Below are experts of layer 6 (counted from 0) of a mixture-of-experts language model. Rows are named router (the router's row for the expert) and show model dimensions 80-159. Each number is 50 + 10 x the weight over its row's rms, rounded and kept within 0 to 99.
After each expert's rows: "comes after" lists some tokens at least twice as common just before its tokens as in all text. This comes from a sample of Wikipedia text that the model never trained on. Tokens count by the router's weight.

# expert 25
router:35 57 34 66 44 61 45 39 40 49 37 53 51 55 59 55 54 54 64 53 45 50 52 54 52 37 45 51 38 28 60 45 61 66 55 38 38 61 39 36 54 51 38 46 63 52 27 50 36 42 49 63 53 42 77 32 46 77 54 58 55 51 69 73 59 32 51 57 56 39 70 44 44 54 50 52 55 67 58 38
comes after: " |", "|", " (", " was", "==", "0"

# expert 30
router:28 41 38 65 46 42 59 42 59 28 44 52 34 53 54 65 60 43 72 65 54 47 49 50 56 49 48 28 44 51 68 46 60 56 51 26 48 48 51 49 48 40 39 47 32 55 41 44 46 37 44 45 71 31 49 42 38 46 44 53 55 57 65 38 48 37 63 49 53 41 51 52 53 66 60 58 47 64 57 65
comes after: "\n", ")\n", " |\n", ".\n", ".\n\n", " a"

# expert 28
router:38 29 42 58 47 58 46 61 66 45 51 49 48 44 62 61 43 24 71 66 39 40 51 33 52 35 44 47 39 48 64 56 55 64 61 39 27 56 52 46 60 44 47 53 47 55 54 41 51 30 43 54 44 44 52 55 56 50 48 51 52 42 55 60 43 38 55 50 46 38 60 50 62 58 63 38 46 66 67 47
comes after: "|", " |", " |\n", " ", "\n", ";"

# expert 24
router:44 55 36 50 59 53 51 55 51 42 44 62 42 54 54 72 48 38 52 65 42 44 48 64 37 46 27 28 53 41 53 35 46 51 59 43 38 54 38 36 56 51 31 43 53 35 42 42 51 43 41 73 54 40 52 44 42 62 40 72 60 39 62 55 54 42 65 52 51 57 42 55 32 62 56 54 46 61 50 58
comes after: " |", "0", "1", "2", "3", ";"

# expert 31
router:35 38 47 59 54 30 41 40 66 43 44 44 36 31 49 53 51 36 54 52 50 38 44 43 41 29 30 53 42 38 79 40 60 61 58 48 44 61 56 49 45 31 45 38 34 48 28 45 38 42 35 75 46 56 58 37 41 58 54 62 58 46 51 52 56 48 65 55 52 41 59 56 56 38 45 35 57 75 69 53
comes after: " |", ":", ";", " /", "″N", " United"

# expert 20
router:43 53 28 49 49 55 59 47 61 38 47 64 39 43 33 47 38 44 60 72 42 28 41 55 35 45 33 38 54 55 60 44 63 36 50 58 36 50 40 49 39 59 45 48 55 44 51 53 50 49 40 57 65 38 54 42 38 47 49 49 50 45 56 53 42 46 73 70 49 36 56 40 58 53 67 50 38 73 59 49
comes after: "20", "19", "18", " H", " F", " G"

# expert 3
router:29 38 57 66 47 68 49 37 53 41 41 52 38 48 38 56 43 36 54 52 51 42 44 46 48 63 38 40 40 47 64 39 44 45 81 49 41 50 51 53 37 56 40 38 54 50 51 35 58 44 39 64 53 29 68 28 30 46 59 63 47 55 56 46 36 39 50 48 57 47 44 49 54 58 56 56 39 55 53 56
comes after: ",", ".\n\n", ".", " that", " but", " However"

# expert 29
router:36 37 31 61 45 48 59 46 63 32 42 63 28 27 56 53 48 44 56 52 42 28 39 46 54 34 42 45 46 45 58 49 55 58 54 40 32 54 37 44 48 55 55 36 47 35 40 38 70 32 35 61 65 35 59 35 29 80 66 52 46 36 63 48 47 43 58 49 51 38 42 60 55 43 63 59 49 48 53 51
comes after: " of", " in", " to", " for", " with", " on"

# expert 2
router:58 28 51 63 55 62 44 40 63 46 52 55 35 50 49 56 53 31 60 60 38 41 41 45 47 34 33 52 39 41 45 46 44 50 65 49 36 65 28 40 44 59 44 45 52 37 58 43 49 37 32 56 56 42 49 44 47 52 37 34 71 37 61 55 52 32 55 46 56 63 66 59 67 66 64 44 32 54 50 57
comes after: " ", "–", " (", "-", "°", "/"

# expert 23
router:48 44 53 65 59 51 44 54 66 46 59 63 52 46 42 67 54 35 61 49 47 31 45 45 41 47 55 40 50 49 64 40 60 52 53 33 47 59 42 52 53 36 55 43 44 36 33 45 42 51 28 53 40 48 53 45 48 73 62 43 57 60 47 52 39 40 70 53 52 49 52 69 51 48 66 52 34 65 44 47
comes after: " ", " (", "–", "°N", " /", " on"

# expert 10
router:44 22 44 69 46 49 58 28 45 47 51 48 41 46 46 70 59 39 62 60 45 30 51 51 56 57 35 51 43 41 56 53 50 61 51 45 47 63 42 50 53 57 42 37 44 50 47 42 75 43 38 61 59 39 54 39 47 52 53 57 57 40 64 61 43 46 64 56 65 48 52 45 38 63 64 50 43 62 51 57
comes after: " the", "'s", " his", " a", " The", "=="

# expert 12
router:44 41 46 52 51 49 64 47 74 42 51 42 48 63 45 59 48 47 46 44 48 27 43 42 40 54 41 45 46 48 62 40 61 51 54 45 53 59 36 58 30 45 32 48 46 52 44 22 56 54 25 58 52 44 56 41 50 54 47 46 58 57 70 43 58 34 53 50 53 54 50 59 60 41 53 46 52 53 40 53
comes after: " the", ".", " of", " one", ".\n\n", " The"

# expert 27
router:34 47 50 49 54 60 60 50 54 43 48 56 48 32 48 47 51 36 61 70 52 50 49 52 56 25 49 40 49 45 64 36 54 60 70 54 34 50 50 60 33 52 44 36 65 40 29 44 53 54 57 64 54 45 70 53 67 51 57 56 63 36 43 52 34 48 56 62 53 33 65 58 55 59 65 44 30 55 50 38
comes after: " ", " |", ".", "%", " −", "°"

# expert 1
router:34 36 46 52 49 46 54 37 53 48 52 63 37 41 40 53 66 35 56 59 47 33 49 50 55 28 34 44 39 39 62 37 49 69 53 51 48 49 43 56 49 41 36 36 53 43 55 45 50 39 42 61 54 46 59 56 38 52 51 54 54 44 57 48 53 51 53 51 46 51 56 53 53 46 56 54 58 59 54 47
comes after: " ", " |", ",", " in", "|", ";"

# expert 9
router:50 31 29 70 41 62 63 48 45 46 37 46 40 40 61 54 50 35 60 54 46 37 39 46 53 42 52 55 39 34 59 47 70 45 54 37 52 59 37 53 61 40 43 43 59 67 38 47 42 58 39 81 57 58 53 38 41 44 59 69 57 55 57 50 30 36 61 52 65 46 41 71 48 44 46 54 21 55 58 58
comes after: "0", "1", "2", "3", "6", "7"